Weights of a small mixture-of-experts language model, trained from scratch on English Wikipedia: 14 layers, 32 dReLU neurons an expert.
Below are experts of layer 11 (counted from 0) of a mixture-of-experts language model. Rows are named router (the router's row for the expert), gate (a neuron's input weights, with its number), up (a neuron's input weights, with its number) and show model dimensions 384-447. Each number is 128 + 32 x the weight over its row's rms, rounded and kept within 0 to 255. Numbers have three digits each.
After each expert's rows: a language model's description of what the expert responds to. This comes from a sample of Wikipedia text that the model never trained on.

# expert 43
router:107141147120098174135100153189175146202175181114169099132139090082138117174128147044086111173077065179099085093073139114110130128137076136092133072163142110100071123137136138142095094156078081
gate0:122090107109148119168161175101146165124139145109085088139145085111185086161146140110108160147149128096162098134190120119132093117142108103056089117093130075045097182100125103102157155154076130
up0:124123085103131145148216139122177136156133096132103122151190089081153104165080159162090061126182153087125151084164055107090151152131098164081107059133129190096144143086113087159166124104041107
gate1:129139132141079111098163141054155076121114100134146080110145117115149142208115144093116073120102067134130126099092144142116164137136096130085117099031120106042118137094097150118082119138121154
up1:103083137130102166142095143165121096162116175096120123132073119130120101110172143120096126200082154216111099157153138142133087104145131101131092081138115110121111106109213139099079164110119098
gate2:102095119162097148176083115177099138106129166123169086168071109101106126106125121130173127173097135144115084158190125165137137175172133134053113053170101149109176142117159128140092130078082114
up2:129113143119116141114134174080198146170136095129073047140124072180104086155183111118108134188087144146118110120109087151149155197148138081115131107124108130065137139120094091125131185126104139
gate3:112087176129090122124139102213152122124109155183115090113148128099103099147170165171145124238181064149131150103121129135150187181122084160127184081148100130068110181096149181125134175150133119
up3:113141144129127155092137132160124121154162162176130187152068068108133126157108122089187120100130142155136084122157119117132141117121076106152119151114145150127104144146153161186120080089063149
gate4:185151087182146163129144102170205108200121147069175126100130118119147120163118095120166118145118116109139177140124161142088108100122131172086093112100092088015149123120187159113078126163108126
up4:139127071187096086139157117135160200147125130086158137124078095150143106094153135106165081116102169170130141115124114186155097116111124178115113109116143138128134131150171161142109132100119132
It responds to: Z and rare fragments

# expert 27
router:058130087172111143163168116148128131141139159159136141152118160174135161128177121091125076078090118165091119107154113127098126086109170161141129116203137095145126146128121075103119140093112100
gate0:098083028184112132121125146151079163075163087115142155167116121118138109107164103087138076117155103118124148126078149089134148121148162087166128141149159093127115053192043134085101119185143143
up0:155189059180091135145157133159097102134160074095149081141104136191141153118140128114119108116186084168102120138144189152149122114102090153141125151164113127195123126120073124114131155085103091
gate1:070104089109131143065139117104152117159108156148061165136119131145136142143128088135170138133083118145127126159151113167084073127091097100117160161113120172107156216118134126135136074120069155
up1:154116080059137096122134092183142111106189147100125211149114138098115160095158093086152200209115087142100104159119114163081109156103126173102129106177131110111203100112054122080093144141091159
gate2:111072149118134064118137089095111169132096082120119118141156093158097142166185176127076136147136151130145093096126095184138129078150176065078115216132125115162157075123147158129154150122111112
up2:113107172120162112123200110164143072117145117150098136123177108087199118051154098126126104111124087101095035097147104127100171109144125123101100094072124109109106060135140129121137152136079099
gate3:115131071102130075144175157142152135123117145110098204084139128117127126090149093078163118121111103138196099211117130126146090129135091124064160074135086150062115129143119160126118102058110160
up3:133089162159107074119141110133079160119062112093129117059109101105202092103105113207142108201075163106118162100149138121119157109142082103113112176105120130145110110114138146085141120131110123
gate4:159139118089113090145169088131165130195158121105102122181084165169158156097109132162168037152145120118122100153117168103080133078144117127102157107162183141122134186119139107080134148134132136
up4:091085131092120083093162100145099142084159119095103159154042196096121127154179093119150135098116161094109110121122148089072159084090132151084106188199073178117115134139145097121129186146171037
It responds to: Determiners before noun phrases

# expert 10
router:090134129138116127137137071111123177140112119090179136102117064127143138125152080125106077079124092108168140165117079141112118140141117102075063105115141086090079157106132147172185139082090094
gate0:136077095176127135149142141091147140192189108137174177077078109126120122155095081145189156123145100104134092201149121063107100160123109160093096129127153105131176137131157114145159095120122127
up0:138137140097160143155165093137088110075161140137133112125127201117130138100097079118115125145190075142118068135140115065109154139147121159130101139080098141100123151135121114119164086125128059
gate1:138177143145117155170119070136093142143119136111156125156165109150195110142143094099151162186111197182135103114127071104131151112109113130047136031073182124105127079120147139133153137144092068
up1:141148153159125123162167134171168101120144171092123137100046083143131126179122112135106083090115113136092149179164063172095175149160147135155103107187094107089092201117163149103108137098145148
gate2:154255151043081199179123122125143126126112101128128165131081056160125126076118089142069126161126097117106144120107090094119169143085141110082081118155152149068155152108174163158110116128142195
up2:111078172146095098105168083099118125096147153156201119160078153168104138147138125105180117103150118138135106134092123103077099103145123136064076128095130092099152124110150132136131153103107147
gate3:110110098116135162135147127183177114157089128098104172168168145134134036096152164129097137149142132115133077121134114116117103125106113145019068085126150115144205201137112171070120119093086158
up3:168117135156127086125099104117096124181112097147201110149146092098159146101163101099134140092114097154116057199159178122103156116105178109112189100181172132122100176117090168077183110132101157
gate4:070128100129132124076120167069151120107194108148144138051139118159102072127167115135141116158126106102108118167160114128075125133121104121066100130168180100164203145168104171096167134157064102
up4:097130174100114140088118110183146107137132102098150093125094107143123140098217125124145133129135100131142139156132131101105131109162079092177135158135143096098132174139124098063150130198076122
It responds to: Line breaks, word-initial letters

# expert 26
router:057100100199159138141109058155125189176118161123146119138107092116135100141145141021153121149115133168180132182149128104136177069152122120119102148145172121134112112206140131154103086123067087
gate0:148169178137150109105087158182131092165139178122145141163113137034150097190081170114096128139159152109129172155110164130132138163114130122094080102064182138112156180091103133142121159136176164
up0:090121113087147100045119110132121095142084165124087130111142154088074142115162102068141143154172130108095063182092109148118175087133153111162137123120107143099131110107138106111147146113166118
gate1:138085094143141140189105053102112147103096115148165127122129130091116091077150084050151124183149129139160077182122096128077159154128132130145059103130088105132110056163116106136075081096089150
up1:128179183155083154104068136162103151155077101121123126075142090134148123128098134124145203182154152139143136140089159150113123108158101122042125136106158151102106140126155135156134155218092087
gate2:092141127138131104104151109187151156139122123127188073123136109149118099095124062103134160157111162187122139053152094122117127130140098127092120098093140104159100117137162166104109185128163148
up2:110137183072185068136108083123126137125092119148115153148107180059128095150118151041128146099183065136101158158142175127111152131109099117156123106067096158154093139127141190191111118094084150
gate3:122151145119099136120137000124124153125130094131129160148134181173123072123057110133135102115195119155178111132159134127104180126115078089133149107127208101087162120139145140166125155149083125
up3:140055152131149134094045104089135159178077160160080138126086109154122122100139096097138177142174127103120082191101114112133177104156155154148129131133132140091124112152110123101115109203112132
gate4:110037178150129139134083146131144096162142152119203146131110092129074128075142111152115123121123071137145125189106105163125180147102174146129132133151121148123092133108119110127145087146163127
up4:079072176076124165126100163072137113120141131057091028170172112181120112130123176074110158137090113123102140176046106119186142164163095110184109120080135105096090105108112106162164158114099098
It responds to: Action verbs after auxiliaries

# expert 9
router:070118134136095125122131112126142131099117106148124154173142082155103155126178105107149117145132024173146105151091074175143146167085085106183103106124114060111120075116070052111087114159171139
gate0:128076133121134099113132097114141169226171095150107155191105080175109064143122117116125099097068098102147104050136114118129152130184092107113144164139174173173102120131092075159113189145167124
up0:119000141181141174095079091092151096091113155132126111142156149158150123099114113145132144131118136068158152114094096172106122152156093144094145176157110164114129071098150143140151148148125149
gate1:150000175212109127161142115169090069124120110142117120160213090094092095139170142116125124134157121131112176121098121169134064109133080160117114102100151115103114079161146124135114125099152147
up1:111146093182090136131116132157138127051094135186191134087120108107140103158100124138118163143152122171187174112126098114173160157168180131162120143080131117168126139134090140150110088081089105
gate2:149147135110127122125192098172190182055155096103103077123170078106143107125103141100122129099115087155161069152099159082118109187098110090143163152060103115145119125133090174125143072094160129
up2:140060097220118163139183111164140121116186138099176143145108130202113143134118123119105140123133135109162175190108090130153093160138110113109072165104114136131127145131119107105111101174147093
gate3:100085139137138137146167138172095141190118142104186123162129154200156097131121138114166182049131126124152090093111090189115168155098120127097124081155121147128088125122085124152044120092158169
up3:076138118111120211169137161143129147065121148107156188201072041124092121134148116128213121151160086137144072154095175177143118154179087135096097107149116156127126149120153120127096167178122048
gate4:125027150131115125117157110095140191100147115102156129178129118215159174107111132121094113113122089099082139165108172140128092193116132072128114080114134120059143186113158175133121146155149113
up4:097083142111189085120184115143176141080096116225196188122121110135107173143149165124146094140107112136090164097155076199109195109160110176127049148081099095108060093133132138126090124069186163
It responds to: Closing tokens and capital pieces

# expert 52
router:142167081163100158185161080144150125122122177156176106125091101133111105140202094078090118139121104152142080153084068173076112167085088152138102109103181094122144104171151150161122124067165108
gate0:097105095110078097098158113157110080149116134076166119120139199100144142100111106131071122188111153116159140125154063159118079114132122144145143183109105115138131137131147149083132136086189117
up0:121126140179131150148132104192119090117131098161118112069130163186128086098137131142171131128164177134090087139138061163119126070151107081132121116095120069162114193137150176102149125112131056
gate1:155088121161135108182179148149126088141094140124117152185097144117150100146190185086137109038112194141141125074065142164116154185175101125085207125106111160193160126116190140108198130167134146
up1:127132161150142087157116099138117154143152125093140150149054115109075108122155163145111087143070140128136115149037120124109134089098084136099069108126122134119110122121141140159121114178098170
gate2:143164050134129090144131128139111155049108099112090111143149134115133071162141100099116119093126114139123140180120133155119055140140128116144143108210202126134115186140155097121110118144196152
up2:158210144153140129155156148153143120157070129121139198111121128142148071063165160131129132086138076140118082149122141066107180123099202148149038110107148113089134203180104154131132090163131113
gate3:059120145183126126114136100132130136077081192145126089134138132132132116119129119136107106159120193122114127116135117085097119110114089105094106116108125074176198145164165136137118136076119149
up3:107071114105177117189123124152097174094144135129118077130189137106094113132152082168167110107119091136118129131113149121161130095098096111101069152116080067107124141078096158076097093119151126
gate4:158163132078112155143140140165128117134144114140105185137084095124132095059119173163117148133171130077141141104164091141104141167130082086107156149129087133182131154116120129114181135114137075
up4:128148138104134099187180142114097137114079161179167159142156102197193122081105137101092144124148076134109072143074120066140180077115083159169090144136165130090117106204186147140106131094101108
It responds to: Adjectives and participles before prepositions

# expert 6
router:119103111217058147141156144150108208122126110151112129135118081141140092160144157092172120160145138141160147113146129136131130180127123100119137130172140103178157116134146073138146162105106126
gate0:138166126153132180154081129084126103145092130138148124127146130062148158136131097087153153081087111074100108084110120156124117163120111125081079150180147090070113203144105108159126075147092101
up0:133077148109154127108118085158147152115214100125087118133111147173150173087122157133163091147161209134154132077171157119148187085137137111113126105125076144157112069141133143122153160106132183
gate1:061155147109082164114156153121170126151117118131092074125138097176166105134129071082105113116126089131113122133144126165111060194100115148090120134147101151150143108119146103104131101109081197
up1:125126113143108255130135148122139131123167154131140141128157184143146094128185111123155133131137184177154103093135137154151127141139135162081126132110152194138076130172136177080134191089119077
gate2:121140014068116111182132125160110140188123157155115121142186118108142090097118162126091176170117164076162124069061155178128118125098166109155143085144174125110149170146107107136140173174080140
up2:242116100086084158122164153127136214096153126137167195188174112063097159086113150154184107155124171171132132123127109141145113165176120162136122121120156151119152106137118155180114138174095124
gate3:158145103149127136066086113078149063127143128112167146075130173104156110129108138128131073087105121096110075147129181127124131139164125189120083119142154099111163100074092089119140105140112106
up3:109040069134095111127144145114127132148118161155105097155082093137140107146116099116102129158143128172145036146133106063157125136126099148114214193113108107142120103157120068101127121138100173
gate4:158118143187106093123102115143137116108198125104132057152132104155138113199093116141146176113161127147127136099100106112149130088121137103090110097134201075109089155141134087128110160117107125
up4:183096138126133097105173132132135132115099153167157104117090113103148136104048191157122111090136177135159100117130121085166118150182137130098113110144120198204181122078135094169133149085149171
It responds to: Vehicle and aircraft makers

# expert 47
router:123122097125079136142123067125122142146143119113218161130094090151097162141202103120091069106116045143118163124139088200128133157119147103157129094153150137138089104163155065187138074098116112
gate0:131171117172149160183178109202116094108103107124132135102176115156099179064141096178193092138137120110139111126106084201146146144118116067147152158123193078115111102123150136148132099090108132
up0:113112082156160122158156079077106141147160121097212136113143148105127143129118136145129058091114131155119084136134122171150153081130131056152118152130115143152128111111125105133091138143089101
gate1:075130097090113054064099118147093084162147106135109182158160043139138117072139073179154124157166113130116110096172129160067126118147132143133151164113108114058161136101186124127154142100131133
up1:135148056108058167139139089114153118116142101149178113154118136109078176120124138142117118080119107129118135093141115164122167122183075121188128106132053156166105185140181082075155130154104197
gate2:139129086137169133145199082125139115085113119150175117145202048148157143132081097124114100153116123133135126128161133106065092096128148174112188150146149130124137119153140136090167108163114169
up2:159089061149111121153145048161117096141140074184104137056038138091184082142142110140122070141189128230101168141095121161086151194142206107126183167148129164110139138177189121116124087145149159
gate3:197161174180168138163091148102064161141151125136134143108126166057133129103203093107137082057133084140177162084076109109094177159082136105095192200113116183177113097132107114116092135074143133
up3:122129079155156118104160084192130165135081108108132120128157167036077118143135125110174088122166082139117184142146165106130164110161122140113163147159158093114124134131120141130132100132120151
gate4:138096090108146109167196148087130110130177074134120235088174100129155149167111140109161095100082129105139152130117116161137105083142080143094177146132129107121188161137089102121168051147049093
up4:102116159144153177114191099120092092153097128145137174103165093132159091126183126205055122149127100106153146126147146205070133160178130149102110158112099179160141142118123178155141152151130158
It responds to: Purpose and action verbs